Below are experts of layer 5 (counted from 0) of a mixture-of-experts language model. Rows are named router (the router's row for the expert), down (a neuron's output weights, with its number) and show model dimensions 0-191. Each number is 200 + 30 x the weight over its row's rms, rounded and kept within 0 to 999.
After each expert's rows: "raises" lists some tokens whose logits its average output raises strongly, later layers aside. This comes from a sample of Wikipedia text that the model never trained on.

# expert 31
router,209,204,244,208,162,181,158,228,237,158,243,153,197,197,189,199,158,159,215,249,152,206,213,167,203,223,227,223,217,220,227,257,183,202,193,178,170,210,207,143,226,209,183,211,168,172,239,183,246,195,191,230,200,186,177,217,216,202,220,157,211,215,211,190,225,186,238,168,162,138,210,178,216,169,214,185,176,132,166,240,237,247,155,233,225,239,179,183,214,170,172,254,236,204,184,112,161,185,201,184,186,193,182,226,195,222,171,193,198,164,258,196,212,179,159,215,175,187,191,194,194,200,206,104,226,235,150,161,158,202,166,211,243,200,221,140,191,148,189,196,219,216,209,174,148,198,169,146,182,189,174,167,194,208,156,188,168,196,198,227,211,199,221,187,245,271,192,219,235,192,166,207,158,114,172,172,196,218,247,223,233,235,195,198,211,174,181,182,207,204,166,210
down0,235,169,151,191,224,212,265,192,191,183,183,189,169,170,216,209,149,212,207,182,175,161,194,173,138,218,271,251,169,171,216,207,202,169,184,225,202,215,219,210,224,163,183,216,206,255,197,197,170,242,202,224,232,193,157,198,172,145,233,213,175,204,218,240,233,187,220,202,217,218,218,158,211,199,224,213,218,242,221,230,186,185,170,174,206,214,261,198,184,168,241,189,188,160,137,220,208,247,210,192,175,186,185,200,193,192,179,224,251,196,233,211,144,139,224,190,200,212,186,199,153,200,165,147,228,190,168,205,188,185,178,293,185,175,270,192,211,193,213,178,216,254,161,289,178,222,173,184,174,184,186,162,230,174,225,218,192,188,184,216,199,165,220,102,227,193,159,219,163,256,156,184,175,209,217,208,233,134,221,228,212,150,193,225,209,190,191,174,208,211,208,166
down1,162,180,172,186,186,182,184,217,151,222,175,187,174,199,210,194,215,228,174,182,239,223,202,232,212,208,202,240,217,164,174,187,207,197,198,237,211,216,173,191,224,180,212,206,203,189,234,231,198,246,165,176,175,182,211,140,186,258,206,218,200,149,196,197,225,187,171,252,158,150,159,197,218,155,210,150,217,213,185,191,198,187,212,176,234,216,216,201,219,247,237,144,150,231,227,218,191,251,143,192,256,150,208,233,188,165,266,195,250,247,177,212,185,133,184,193,169,220,192,195,160,182,225,242,211,181,261,180,266,158,238,175,221,226,236,178,200,252,170,186,211,233,199,209,214,178,244,164,238,211,234,190,169,200,186,213,188,209,124,195,173,257,229,189,246,198,189,148,214,132,192,179,171,190,176,222,244,170,222,136,201,240,191,208,162,186,206,147,184,214,177,154
down2,228,151,185,205,143,198,237,185,210,224,230,211,183,190,206,185,199,212,166,197,200,142,221,207,171,189,144,207,148,150,175,172,198,206,165,237,188,160,249,164,196,174,197,265,254,187,219,183,245,190,186,257,211,206,170,166,221,212,170,256,206,191,166,236,184,237,182,194,211,231,202,198,237,159,221,206,261,155,190,134,201,169,215,181,228,187,225,178,213,204,219,210,146,179,208,278,203,232,261,236,197,223,233,226,186,202,207,243,204,179,218,201,220,156,154,150,234,198,216,253,144,226,233,190,181,233,208,183,255,174,194,189,136,191,169,181,196,189,146,208,165,155,215,200,186,197,194,227,232,195,235,203,224,150,227,196,226,207,189,211,192,185,230,133,170,246,238,193,193,171,227,180,185,174,264,247,171,175,191,249,221,226,165,188,150,175,218,227,229,198,205,188
raises: "ous", "bro", "ary", " support", "ed", "-"

# expert 42
router,193,213,221,220,176,194,175,203,253,183,229,157,217,191,180,188,207,183,234,225,202,171,212,161,236,206,219,221,177,223,268,218,200,162,250,155,176,204,170,174,240,174,181,221,186,207,221,232,217,170,200,181,263,186,180,235,233,201,188,168,214,225,222,163,222,146,192,215,148,177,220,191,212,175,199,244,204,158,194,218,235,212,183,258,224,213,175,185,207,168,173,219,263,177,171,130,167,193,162,183,182,215,163,230,171,160,211,166,159,174,234,190,242,190,204,189,178,167,188,163,179,214,151,119,225,181,154,176,185,175,130,242,255,179,237,216,200,168,196,179,255,225,174,174,167,227,131,181,197,192,225,184,187,196,164,157,177,186,214,194,232,218,263,148,214,200,140,222,204,145,174,192,162,146,229,177,239,199,248,210,247,251,228,196,214,210,217,200,183,199,198,201
down1,139,211,218,208,213,165,168,185,221,194,187,196,229,228,203,182,222,231,199,215,209,171,240,205,183,166,213,146,144,205,222,253,174,146,209,167,211,160,261,233,207,184,187,214,214,259,218,242,179,181,194,154,186,212,181,164,197,170,254,262,198,174,173,187,172,193,187,139,268,221,190,190,245,216,182,196,255,167,152,185,216,196,194,271,163,164,197,195,186,226,202,219,118,224,202,248,223,187,165,157,180,170,191,217,194,220,218,146,197,227,158,163,205,214,197,177,185,272,256,218,210,237,214,190,186,234,227,199,211,223,238,205,221,222,230,162,142,190,201,188,154,215,201,184,207,180,193,204,247,199,180,160,165,189,214,203,259,209,168,236,184,191,231,271,217,227,202,185,162,253,207,179,248,187,223,140,172,226,163,194,203,175,263,202,189,195,207,204,210,222,182,181
down2,244,175,188,201,244,206,206,233,215,215,171,162,262,253,191,168,200,227,200,209,196,226,141,205,187,190,190,168,166,218,219,212,217,228,159,195,177,215,257,216,171,246,167,195,190,231,197,194,197,197,194,240,171,193,177,178,222,180,169,251,135,173,230,237,249,163,229,238,243,224,184,195,124,210,235,186,190,219,142,132,201,217,207,192,172,195,171,222,198,179,269,181,256,213,178,192,198,168,202,192,169,199,241,164,183,226,208,185,204,201,151,239,181,213,169,181,200,193,161,179,179,181,223,194,160,222,188,165,215,211,258,193,203,233,156,205,205,176,220,188,230,192,225,218,196,103,194,212,152,185,182,180,168,209,260,166,218,191,199,239,233,223,196,162,233,203,254,203,146,284,219,160,243,183,162,219,178,264,169,201,213,199,177,207,185,136,188,219,176,193,201,198
down3,248,188,203,209,236,231,220,181,208,206,194,188,188,208,213,168,195,190,197,171,221,122,197,185,256,198,209,190,202,129,215,185,229,211,192,186,133,205,193,170,238,199,187,158,190,186,194,166,204,197,172,230,195,209,215,239,180,205,198,208,196,191,225,227,180,255,211,248,208,192,229,219,212,173,167,194,173,210,183,156,196,212,225,179,213,187,192,165,219,222,168,156,197,212,214,357,213,183,239,144,226,239,179,243,142,242,233,214,182,224,231,229,187,190,181,166,176,199,201,237,183,185,195,277,194,164,201,243,179,170,203,184,198,247,206,193,195,192,175,215,233,159,172,209,182,201,213,199,183,180,188,181,183,190,216,172,218,202,181,211,175,202,208,202,216,67,202,176,190,181,180,208,216,161,322,224,175,164,196,199,163,180,215,180,211,200,166,196,203,185,189,175
raises: "|", "-", "\n", "It", "There", "=="

# expert 47
router,203,231,235,201,180,217,166,217,261,189,205,152,187,213,182,194,194,174,251,244,172,187,223,189,202,192,202,219,158,222,257,222,221,139,218,131,206,221,183,178,247,193,163,227,182,183,227,247,250,177,220,194,230,181,177,257,214,188,187,154,198,214,220,159,236,164,202,206,164,152,232,188,206,132,203,204,169,162,205,205,214,239,180,241,242,230,209,203,225,153,190,194,283,164,197,170,150,174,175,189,189,163,198,277,196,190,206,167,185,177,252,209,251,186,210,212,168,127,183,146,177,217,148,178,212,148,155,152,165,204,194,202,236,193,202,194,195,158,195,159,211,232,186,205,174,213,166,157,178,207,180,207,229,189,177,191,180,165,209,201,237,210,237,165,194,211,189,219,246,188,157,231,163,167,193,173,218,250,250,173,244,233,212,231,235,189,187,202,201,197,163,240
down1,187,172,194,275,161,198,158,189,201,193,181,180,169,204,164,190,198,220,236,221,199,155,221,209,225,194,267,143,227,213,243,224,187,178,172,178,203,204,204,195,136,187,188,230,228,205,251,180,131,158,173,202,234,156,195,206,162,222,259,222,173,150,213,133,266,167,187,178,218,202,203,198,209,180,234,208,196,207,196,243,205,215,180,150,240,261,177,186,197,261,151,211,207,186,191,134,191,225,187,203,204,181,192,161,218,206,192,205,190,232,201,184,202,229,213,193,242,204,247,184,202,176,176,149,204,177,249,181,231,135,178,176,201,215,168,223,225,169,233,191,196,152,155,226,185,167,183,215,169,186,201,151,158,178,228,164,150,208,107,240,186,190,193,248,195,210,156,223,228,183,176,258,205,185,155,164,159,209,156,176,214,191,216,177,187,203,166,200,184,206,221,229
down2,189,182,226,185,225,232,173,190,192,218,178,193,220,217,203,223,172,266,128,171,227,238,145,220,177,169,166,196,198,188,199,192,223,197,196,270,215,200,212,246,213,219,176,256,227,171,146,193,216,199,190,243,168,203,168,205,191,176,154,153,211,206,196,229,183,213,197,190,184,174,202,148,174,222,170,183,135,150,189,191,179,249,222,207,148,172,218,198,198,156,222,173,129,233,165,207,185,185,250,212,221,200,159,216,229,194,255,243,174,189,194,194,208,221,182,192,178,197,256,215,229,193,224,233,189,247,232,191,189,231,189,209,227,195,215,202,194,253,261,149,170,187,213,207,196,239,213,205,221,240,213,255,211,220,210,202,141,206,213,188,221,192,158,144,176,239,195,188,226,213,223,249,238,205,263,270,213,186,248,275,229,165,169,188,253,228,180,141,230,217,198,203
down3,215,238,243,231,217,223,212,198,195,200,166,214,158,201,184,252,165,173,195,158,132,189,196,189,228,191,211,153,191,199,216,207,151,203,183,240,160,205,224,197,163,172,173,177,218,143,193,231,180,219,130,190,163,170,206,156,206,245,199,247,234,192,169,211,206,184,186,145,208,189,173,250,192,179,224,255,252,179,211,233,188,209,167,236,169,198,207,199,220,262,190,231,202,204,209,143,256,192,254,226,181,198,171,162,207,266,168,190,208,172,227,226,240,233,210,188,172,199,277,242,188,210,187,206,198,211,190,181,271,193,178,218,205,213,223,246,194,245,202,207,205,195,248,215,182,143,221,204,203,171,187,161,181,175,227,187,185,226,172,200,201,165,168,201,196,176,195,240,234,188,174,185,218,195,225,238,244,142,182,268,150,218,198,185,287,213,195,223,242,205,265,175
raises: " ", " —", " Source"

# expert 51
router,182,191,224,192,187,215,191,234,254,162,222,180,218,201,189,244,181,186,233,217,197,218,201,187,255,216,226,239,155,203,256,238,184,194,174,158,206,215,164,163,212,163,135,201,174,169,195,252,228,204,209,144,216,155,162,197,247,188,194,188,217,230,223,173,197,183,198,165,184,196,222,114,209,172,209,235,210,136,204,235,208,241,178,221,207,242,136,228,213,205,175,177,201,127,171,138,193,214,191,171,195,193,160,215,204,145,191,176,197,199,224,235,205,201,218,229,187,164,179,200,174,201,194,178,215,203,188,181,168,206,211,268,192,188,211,161,184,125,158,159,207,208,189,171,169,190,161,213,155,187,174,209,256,205,180,165,166,114,161,188,204,220,181,178,228,283,194,208,238,113,162,216,179,174,164,171,212,234,228,206,216,198,233,201,218,186,168,215,186,219,183,210
down0,162,161,200,157,252,210,247,235,190,188,250,229,154,194,169,196,199,153,164,201,250,199,211,207,179,206,221,248,211,152,170,215,205,176,123,250,199,205,177,164,126,195,223,206,226,238,176,214,206,200,186,200,185,190,232,170,170,188,217,169,157,182,181,202,176,196,177,139,202,208,204,247,185,213,243,175,198,166,201,182,209,206,213,183,213,230,226,195,166,211,193,248,223,208,215,143,206,213,191,219,183,196,205,190,228,219,210,193,258,174,210,215,198,185,168,197,231,182,218,218,161,197,238,253,202,259,223,160,181,192,226,181,164,255,236,179,155,182,249,226,264,190,241,218,138,203,190,251,171,219,215,195,231,180,266,182,238,204,230,194,236,162,178,206,235,222,170,216,242,229,159,178,196,163,186,124,156,233,228,203,173,247,169,184,203,157,149,206,197,270,217,216
down1,181,230,179,196,183,233,177,190,272,210,199,218,228,178,273,190,232,219,220,172,249,158,250,185,210,210,211,141,194,206,224,208,185,227,201,146,199,196,185,221,179,183,214,205,219,209,169,189,196,199,208,132,160,168,226,176,244,218,193,194,230,202,234,202,228,135,166,287,189,207,242,212,184,218,190,224,226,240,175,191,219,174,187,186,207,173,200,271,227,184,214,168,280,177,208,218,245,212,187,194,249,182,225,224,182,192,194,216,183,182,174,218,212,189,204,216,221,199,210,235,167,207,226,251,217,118,208,242,220,198,221,250,220,189,229,245,184,207,192,196,166,150,231,197,196,214,192,248,238,233,223,204,198,177,208,196,243,200,216,204,177,235,169,238,215,83,200,187,245,165,165,199,237,210,282,174,200,241,169,190,166,156,175,165,186,213,229,209,180,178,208,218
down2,172,215,205,255,242,213,191,179,247,214,160,187,165,224,212,189,212,196,207,191,193,162,194,192,260,171,195,158,189,176,133,190,221,203,205,122,187,210,192,210,231,229,233,203,168,193,167,197,174,195,205,234,250,202,227,187,230,171,236,216,230,130,173,207,204,198,199,165,169,134,217,174,243,181,203,223,187,211,116,194,204,203,244,219,180,205,182,142,197,165,187,228,121,194,172,257,180,189,228,225,175,172,199,193,167,213,213,170,223,211,277,258,124,239,195,218,206,200,186,202,185,250,245,299,224,155,169,193,212,196,167,228,159,211,161,233,209,199,167,184,153,198,197,194,177,183,181,202,202,189,191,200,215,230,195,195,218,183,204,187,229,175,177,217,195,208,196,242,151,257,226,194,185,220,215,171,228,204,191,222,209,198,201,214,189,206,244,195,227,219,120,136
raises: " in", ",", " the", " ", " on", " a"

# expert 46
router,200,221,243,216,191,206,163,249,219,194,204,132,235,254,165,194,185,160,225,229,181,209,198,216,196,199,207,210,169,226,249,221,176,146,242,166,224,222,185,190,222,193,183,205,181,152,174,243,256,168,223,182,195,213,159,215,227,188,175,143,206,235,251,172,248,175,206,187,149,188,206,181,218,170,225,210,185,176,209,210,227,229,182,248,232,230,204,213,211,204,218,185,293,157,209,144,188,185,180,155,220,140,151,225,185,205,224,171,180,206,216,201,226,185,204,200,141,150,135,152,198,196,136,133,227,161,192,179,145,179,193,214,227,217,236,207,200,170,214,175,227,232,198,188,139,219,128,202,181,164,169,205,218,225,226,155,171,168,201,202,237,212,193,176,212,216,162,203,243,163,183,231,166,157,192,193,211,231,235,188,242,192,248,221,238,214,184,202,189,215,209,247
down0,197,174,262,206,163,175,178,202,222,192,235,203,155,230,181,181,235,198,190,231,208,197,162,176,183,202,214,189,238,220,188,195,207,224,143,142,266,140,241,182,158,162,186,171,253,248,227,184,175,173,217,222,162,245,198,145,188,175,203,181,191,208,182,191,145,186,182,198,204,224,252,205,183,259,223,174,208,250,221,223,162,222,193,201,218,259,223,184,219,219,197,203,189,204,216,218,158,196,185,197,194,193,242,241,196,257,209,171,155,203,232,250,178,250,222,219,184,225,229,211,198,220,176,229,192,163,219,202,218,185,191,194,272,189,205,189,202,185,199,243,237,140,172,218,159,194,198,170,254,176,218,161,175,131,153,189,187,224,148,217,200,214,193,204,178,179,150,209,185,199,172,195,147,236,167,209,239,206,193,223,240,136,100,205,174,165,226,191,228,230,174,167
down1,151,206,84,210,196,235,227,241,176,201,215,217,146,185,207,202,218,226,235,126,199,198,189,221,178,207,199,210,176,223,227,212,178,198,181,121,233,241,189,222,232,247,219,184,230,199,201,226,199,218,160,169,171,203,232,201,181,219,202,243,249,189,188,245,210,215,198,198,202,183,261,179,111,172,180,182,211,158,212,177,162,198,159,230,210,209,220,190,203,177,250,170,234,265,218,206,169,214,181,206,197,220,207,202,204,210,199,201,217,215,175,189,233,253,251,135,219,236,234,217,219,218,214,210,164,247,192,241,215,243,212,145,157,229,239,181,234,215,236,263,162,226,185,183,190,172,243,186,159,209,180,198,201,175,174,217,212,204,208,148,211,173,160,217,187,201,215,204,189,201,224,144,133,242,205,191,202,216,196,216,252,170,177,146,183,223,231,258,178,195,199,179
down2,188,199,218,176,211,209,242,154,185,199,141,197,209,180,177,234,171,233,183,213,248,184,190,166,201,234,218,213,185,199,202,177,210,264,193,191,190,177,245,221,161,212,206,161,147,165,248,204,244,199,223,164,213,211,193,209,161,212,194,240,267,197,219,223,161,151,178,181,216,154,204,263,170,205,267,214,164,172,236,212,167,188,180,148,178,167,184,194,176,168,193,235,199,165,214,175,182,199,143,224,226,168,182,164,205,276,170,259,215,155,214,203,202,219,180,230,200,147,214,191,166,211,168,230,227,168,182,157,174,221,164,175,186,181,194,151,186,208,186,183,131,158,218,201,205,169,215,167,192,173,207,219,206,132,163,236,173,223,268,216,217,199,164,208,256,191,184,194,190,230,206,210,140,194,152,242,204,150,220,202,211,239,229,245,201,174,145,226,220,176,148,204
raises: "rant", " Singles", "qui", "va", "wal"

# expert 0
router,139,215,247,240,211,197,194,213,222,206,219,179,173,191,212,224,183,156,228,211,204,276,172,208,222,241,204,247,169,216,227,192,167,170,223,172,184,230,161,169,217,193,171,216,167,187,243,218,197,196,192,164,222,184,201,218,206,174,172,178,199,207,209,166,209,194,211,173,169,154,233,205,233,191,243,214,197,113,179,218,184,199,144,226,195,234,161,210,229,190,182,206,203,168,178,151,160,180,166,205,178,184,166,202,183,201,216,191,193,174,220,203,211,173,200,199,194,171,210,183,170,221,189,182,222,233,180,183,194,190,176,242,227,192,251,204,193,195,160,143,196,214,190,209,174,169,135,183,211,188,210,211,215,215,214,206,188,172,126,179,223,184,267,148,202,321,164,245,226,178,148,277,182,114,141,195,224,232,201,159,196,243,207,256,229,163,203,216,257,204,195,215
down1,228,159,226,224,202,162,188,213,204,210,186,168,203,199,219,200,212,166,218,199,183,238,206,240,154,142,152,206,250,209,172,192,220,126,231,237,228,177,187,216,158,213,162,206,203,239,246,209,215,228,198,195,229,192,190,204,218,224,188,211,189,250,208,226,234,182,191,179,186,250,213,142,189,183,207,195,187,235,156,177,175,224,160,199,217,151,181,216,226,204,201,168,197,210,198,191,189,160,175,209,186,193,189,196,212,177,157,205,155,245,154,160,196,283,198,212,203,187,155,222,222,177,192,192,206,189,221,174,214,231,251,229,192,243,234,152,214,207,236,203,237,214,171,221,230,178,309,241,160,237,224,181,200,221,168,202,183,272,210,269,203,217,210,192,209,178,206,181,270,160,192,233,153,220,239,237,198,192,247,158,212,251,190,147,226,239,212,210,179,125,214,158
down2,214,194,175,190,182,158,231,204,176,177,191,214,199,210,161,189,203,199,205,240,151,247,195,252,152,207,203,235,253,201,290,169,219,195,209,212,187,194,183,231,158,255,233,233,160,253,222,129,179,199,197,162,147,161,205,208,193,203,202,227,164,189,213,172,230,218,215,158,180,264,213,146,208,201,228,198,218,136,160,172,219,226,151,214,219,193,192,206,219,157,214,170,192,213,221,198,234,221,210,178,241,221,191,213,266,209,192,174,217,219,144,214,179,246,220,200,201,221,243,178,184,215,204,251,233,155,228,195,198,194,179,191,194,229,191,247,194,232,223,243,177,243,206,230,219,219,179,196,216,230,188,165,140,228,193,241,209,248,174,207,195,138,241,187,177,252,224,197,250,243,283,224,233,182,204,232,219,213,215,217,239,217,208,192,187,217,216,218,188,118,194,237
down3,135,172,189,202,195,202,254,206,235,205,167,269,173,246,193,182,204,167,182,191,226,161,169,105,167,111,183,178,207,181,205,133,221,116,179,202,170,206,189,238,170,232,205,219,203,167,195,231,173,172,207,186,210,222,151,250,202,216,202,181,161,192,185,185,174,155,206,184,166,241,195,198,235,215,153,204,221,225,194,181,159,225,217,185,130,187,211,193,163,159,216,195,166,215,231,191,252,185,223,224,221,146,166,185,212,183,148,171,183,219,213,221,164,271,177,174,219,188,210,225,225,205,210,248,200,223,194,191,225,204,216,238,181,231,202,151,202,209,261,172,197,179,197,190,214,186,220,210,229,202,191,138,251,259,225,228,191,180,140,212,223,165,220,204,205,189,200,184,195,258,223,207,205,205,257,146,189,235,164,246,232,183,211,196,198,229,198,211,207,220,224,218
raises: ",", ".", ";", " and", "\n", ":"

# expert 24
router,204,204,231,223,174,186,158,240,219,142,243,180,164,174,199,216,161,181,188,217,164,196,201,154,181,243,199,214,182,213,205,262,163,192,195,184,212,228,198,156,203,207,194,192,190,150,242,194,228,227,172,209,200,182,150,240,197,201,210,127,217,214,216,186,220,177,231,158,190,154,210,159,204,204,232,227,191,144,178,239,229,193,143,205,220,244,203,216,175,153,162,255,244,205,171,150,152,165,191,162,189,175,187,244,192,204,221,225,221,182,243,173,222,147,164,235,212,166,203,172,196,212,231,97,207,206,189,182,172,244,164,213,237,214,208,148,226,155,181,157,198,202,182,178,167,185,162,165,210,174,182,193,189,211,168,166,146,168,192,209,210,216,233,195,235,257,205,198,238,177,169,217,149,128,175,159,224,219,198,211,234,249,228,214,197,144,177,229,222,191,160,209
down0,195,212,202,207,177,207,220,219,174,198,122,209,194,197,236,161,192,178,148,213,212,186,184,242,170,160,218,178,235,161,191,199,193,242,175,188,196,212,200,216,216,182,188,186,220,212,189,194,248,174,214,193,234,196,193,213,204,202,201,180,191,208,161,218,222,179,210,220,193,179,180,259,213,230,229,194,218,164,208,154,179,208,166,197,219,237,218,166,207,208,251,155,165,191,227,186,200,213,199,175,237,205,178,159,219,241,175,116,161,213,154,169,138,155,212,220,177,155,175,106,163,228,169,194,216,283,226,203,221,207,140,200,215,166,165,225,201,262,203,242,209,235,168,230,195,193,155,215,190,127,179,201,277,234,176,213,213,208,172,160,190,204,189,198,143,203,169,244,191,167,222,223,181,215,164,240,251,192,232,229,228,201,196,168,221,209,215,204,166,214,230,99
down1,149,192,185,190,166,216,206,181,248,243,137,239,212,215,230,204,233,205,174,184,138,207,170,207,199,157,245,148,223,204,157,211,170,179,200,198,188,184,199,203,181,218,187,175,189,199,161,191,182,156,216,253,185,285,238,193,255,169,188,201,254,215,188,197,215,155,173,165,189,187,207,199,205,155,134,190,172,235,192,176,216,210,202,193,206,219,169,194,163,234,189,206,159,179,164,286,168,195,152,195,289,229,171,248,208,204,231,157,219,222,180,198,204,223,172,185,181,221,171,156,165,243,240,193,205,213,224,256,168,192,211,191,199,222,168,203,232,284,214,196,180,207,213,237,167,205,217,213,198,163,182,212,220,167,139,202,211,235,250,201,164,233,234,187,219,219,249,197,250,211,237,185,140,194,214,171,245,198,217,241,204,180,195,175,213,172,192,152,171,165,181,202
down2,204,229,159,212,182,170,230,189,223,232,193,225,236,243,249,170,151,205,162,242,208,166,204,212,234,163,206,240,228,178,194,198,153,177,164,166,219,188,191,222,214,187,201,164,273,251,196,138,207,209,176,231,164,222,147,181,177,185,209,216,246,179,161,174,212,226,247,193,245,153,216,212,262,166,226,228,200,191,238,297,207,213,216,161,196,187,237,209,135,171,207,220,214,224,190,206,240,263,193,205,228,203,222,224,200,199,207,158,205,197,261,200,208,168,164,206,179,197,228,168,198,224,210,226,209,262,163,188,211,194,219,168,118,207,189,259,199,223,173,187,208,155,182,161,214,198,179,237,227,156,195,238,236,190,222,183,211,145,202,195,163,220,186,190,220,234,180,178,164,206,245,168,183,222,247,230,166,142,189,220,213,187,239,167,226,241,178,241,208,174,211,200
raises: "ance", "rat", "rant", "rid", "me", "ces"

# expert 3
router,150,228,197,239,170,226,235,188,239,205,188,182,167,210,230,168,189,128,207,218,155,265,165,183,189,275,180,261,182,202,208,209,222,158,207,146,210,248,206,225,219,186,202,175,156,198,250,246,205,174,216,142,224,187,167,219,207,188,195,155,257,205,220,205,184,189,188,164,209,153,207,174,238,162,218,220,179,210,217,253,186,205,186,192,221,210,186,186,228,227,179,218,268,190,213,141,191,196,174,173,170,193,171,211,174,204,234,177,192,175,197,213,206,204,229,231,180,204,201,193,193,252,162,158,235,177,166,201,185,199,184,204,194,198,204,149,193,205,212,175,251,206,171,245,192,216,172,151,204,188,167,232,228,256,203,194,212,181,131,227,250,177,200,198,223,241,172,231,191,180,131,260,177,124,134,200,178,229,226,188,215,255,230,207,196,170,177,257,218,226,224,239
down3,145,181,248,181,193,227,202,232,221,215,216,220,217,193,154,199,244,202,225,213,180,205,204,214,206,208,183,206,232,212,239,196,200,143,226,174,272,163,133,178,226,196,195,199,255,224,189,179,196,183,189,214,171,193,185,232,164,175,190,207,227,180,197,227,199,162,169,203,228,268,160,245,214,175,147,190,237,206,108,138,250,130,219,217,168,181,199,236,210,219,245,179,171,180,247,171,206,225,223,223,185,193,217,143,196,203,234,184,198,186,265,254,152,210,190,229,210,178,199,182,218,205,171,158,218,190,231,168,181,202,203,188,206,204,193,214,193,159,160,213,210,186,263,215,219,236,240,187,191,224,244,171,180,183,289,171,123,196,240,266,197,199,149,192,193,169,211,195,201,189,207,213,162,175,178,204,225,178,192,228,253,133,192,189,198,199,217,178,176,173,227,181
down4,216,140,210,154,200,213,177,170,216,238,215,192,212,201,208,197,181,155,207,198,187,205,197,246,170,141,212,191,183,260,212,175,172,175,175,227,249,215,188,167,205,202,203,240,247,226,258,183,214,234,205,217,220,254,172,209,188,170,258,235,134,214,222,185,241,202,135,186,148,173,184,256,204,175,205,170,178,224,220,198,127,251,247,127,259,214,187,212,152,191,209,173,217,165,217,216,214,213,227,208,121,167,201,202,152,178,198,216,161,187,207,174,186,168,154,190,252,204,241,207,242,201,241,236,219,159,219,224,228,158,157,246,184,205,216,155,193,203,238,211,152,168,198,173,152,228,217,208,192,220,220,212,223,210,170,240,172,256,212,211,196,213,213,220,187,200,211,145,229,194,181,192,214,197,238,150,216,193,193,192,243,142,184,187,171,163,217,225,177,191,178,228
down5,145,170,189,182,205,171,151,194,195,129,254,208,215,249,159,186,205,207,173,170,215,242,164,213,203,218,203,188,182,172,200,240,160,200,217,209,188,181,231,215,221,166,192,205,219,208,188,167,223,180,193,177,216,133,216,194,170,193,146,227,200,173,156,213,171,192,208,239,188,219,159,195,160,213,203,169,154,184,200,198,183,229,159,199,241,214,234,236,267,172,186,210,187,187,225,121,190,238,173,240,236,172,204,131,199,278,214,194,206,174,167,200,237,180,174,207,196,193,209,197,193,178,158,284,153,173,170,229,209,199,196,171,171,139,162,223,177,200,188,229,171,249,196,164,244,219,162,242,186,189,202,215,198,246,238,163,219,156,217,228,198,194,202,201,135,235,215,255,264,204,213,182,162,200,239,247,196,186,227,173,193,193,158,196,257,258,189,177,200,198,205,177
raises: " of", "-", " and"

# expert 48
router,210,189,226,219,213,198,184,185,248,185,223,141,189,199,193,238,190,177,232,235,202,267,227,204,201,216,182,228,157,245,233,233,191,180,241,207,172,214,167,182,216,175,159,193,182,168,198,237,192,194,190,170,212,149,214,238,233,193,163,200,224,240,200,191,236,222,188,156,202,163,229,128,215,170,194,223,225,148,190,230,192,230,144,227,213,204,141,172,237,230,216,178,209,168,213,116,173,172,209,195,160,189,214,209,188,148,201,139,200,206,209,210,222,176,212,241,182,185,196,179,191,204,185,169,202,214,187,184,191,226,190,238,203,194,247,155,156,137,173,203,238,208,186,203,172,195,237,186,140,206,166,222,227,233,209,182,160,171,115,201,225,214,184,175,239,292,166,187,247,175,170,219,168,192,130,155,208,234,234,156,210,234,230,233,206,210,158,247,204,234,187,210
down2,217,225,195,245,272,219,184,161,194,214,205,208,159,197,211,222,205,190,187,205,178,194,225,156,215,204,230,186,228,203,206,199,195,271,196,165,225,248,172,144,182,216,221,160,215,188,176,221,215,172,175,221,180,167,197,128,193,207,290,222,238,198,245,160,198,151,227,255,176,244,177,219,235,259,183,236,111,229,151,175,195,175,212,228,197,253,167,206,232,208,210,249,213,175,208,309,230,190,150,178,182,205,174,188,169,207,167,203,238,202,238,229,203,170,185,226,187,207,171,191,225,167,201,212,177,246,256,211,209,216,228,186,219,168,173,202,182,204,225,243,152,206,205,197,209,198,180,184,197,195,216,209,211,214,214,166,187,143,185,178,156,219,224,173,189,168,177,193,195,251,216,153,216,189,201,206,178,271,192,232,229,187,218,190,245,231,172,172,186,244,187,151
down3,196,274,188,270,253,177,231,217,236,247,146,216,211,278,173,163,216,187,184,176,248,152,191,203,209,200,221,144,231,136,211,225,207,192,237,207,226,166,179,239,213,200,226,258,205,178,191,168,223,207,134,161,163,240,221,216,241,196,223,194,184,250,168,174,235,178,166,165,206,212,206,183,230,209,258,181,156,209,217,226,192,190,204,198,222,195,204,224,145,200,228,179,168,192,184,194,215,249,202,241,249,177,194,169,170,205,219,167,193,216,240,174,210,200,169,236,199,220,238,187,180,205,194,244,188,169,178,199,214,231,237,198,231,178,165,238,199,204,212,158,195,194,211,153,232,183,172,232,248,156,180,219,196,216,187,141,182,167,189,211,217,124,177,159,220,247,202,216,221,183,207,148,195,208,230,261,166,243,183,216,151,231,232,263,197,220,232,209,205,226,219,209
down4,253,154,210,210,203,208,212,209,204,243,206,157,148,268,226,149,210,205,186,178,134,216,231,211,204,189,216,175,264,162,210,181,174,163,206,183,215,195,165,225,173,202,219,219,206,204,192,178,242,217,127,207,187,181,203,226,187,224,227,216,218,228,221,184,188,219,254,195,236,185,237,224,212,186,220,206,250,248,221,190,213,183,212,176,190,225,195,224,143,186,220,163,172,233,188,263,186,241,175,155,124,225,214,214,215,236,233,174,270,205,207,219,168,215,210,222,178,253,164,248,207,196,211,295,186,189,229,202,199,212,190,203,194,165,214,183,205,208,234,222,234,219,218,214,172,218,218,184,218,233,215,181,229,171,244,181,190,209,232,225,227,255,175,178,222,188,156,135,238,269,166,158,221,186,180,224,183,206,176,152,225,176,168,209,229,185,175,204,189,208,146,283
raises: " towards", " on", " at", " with", " toward", " there"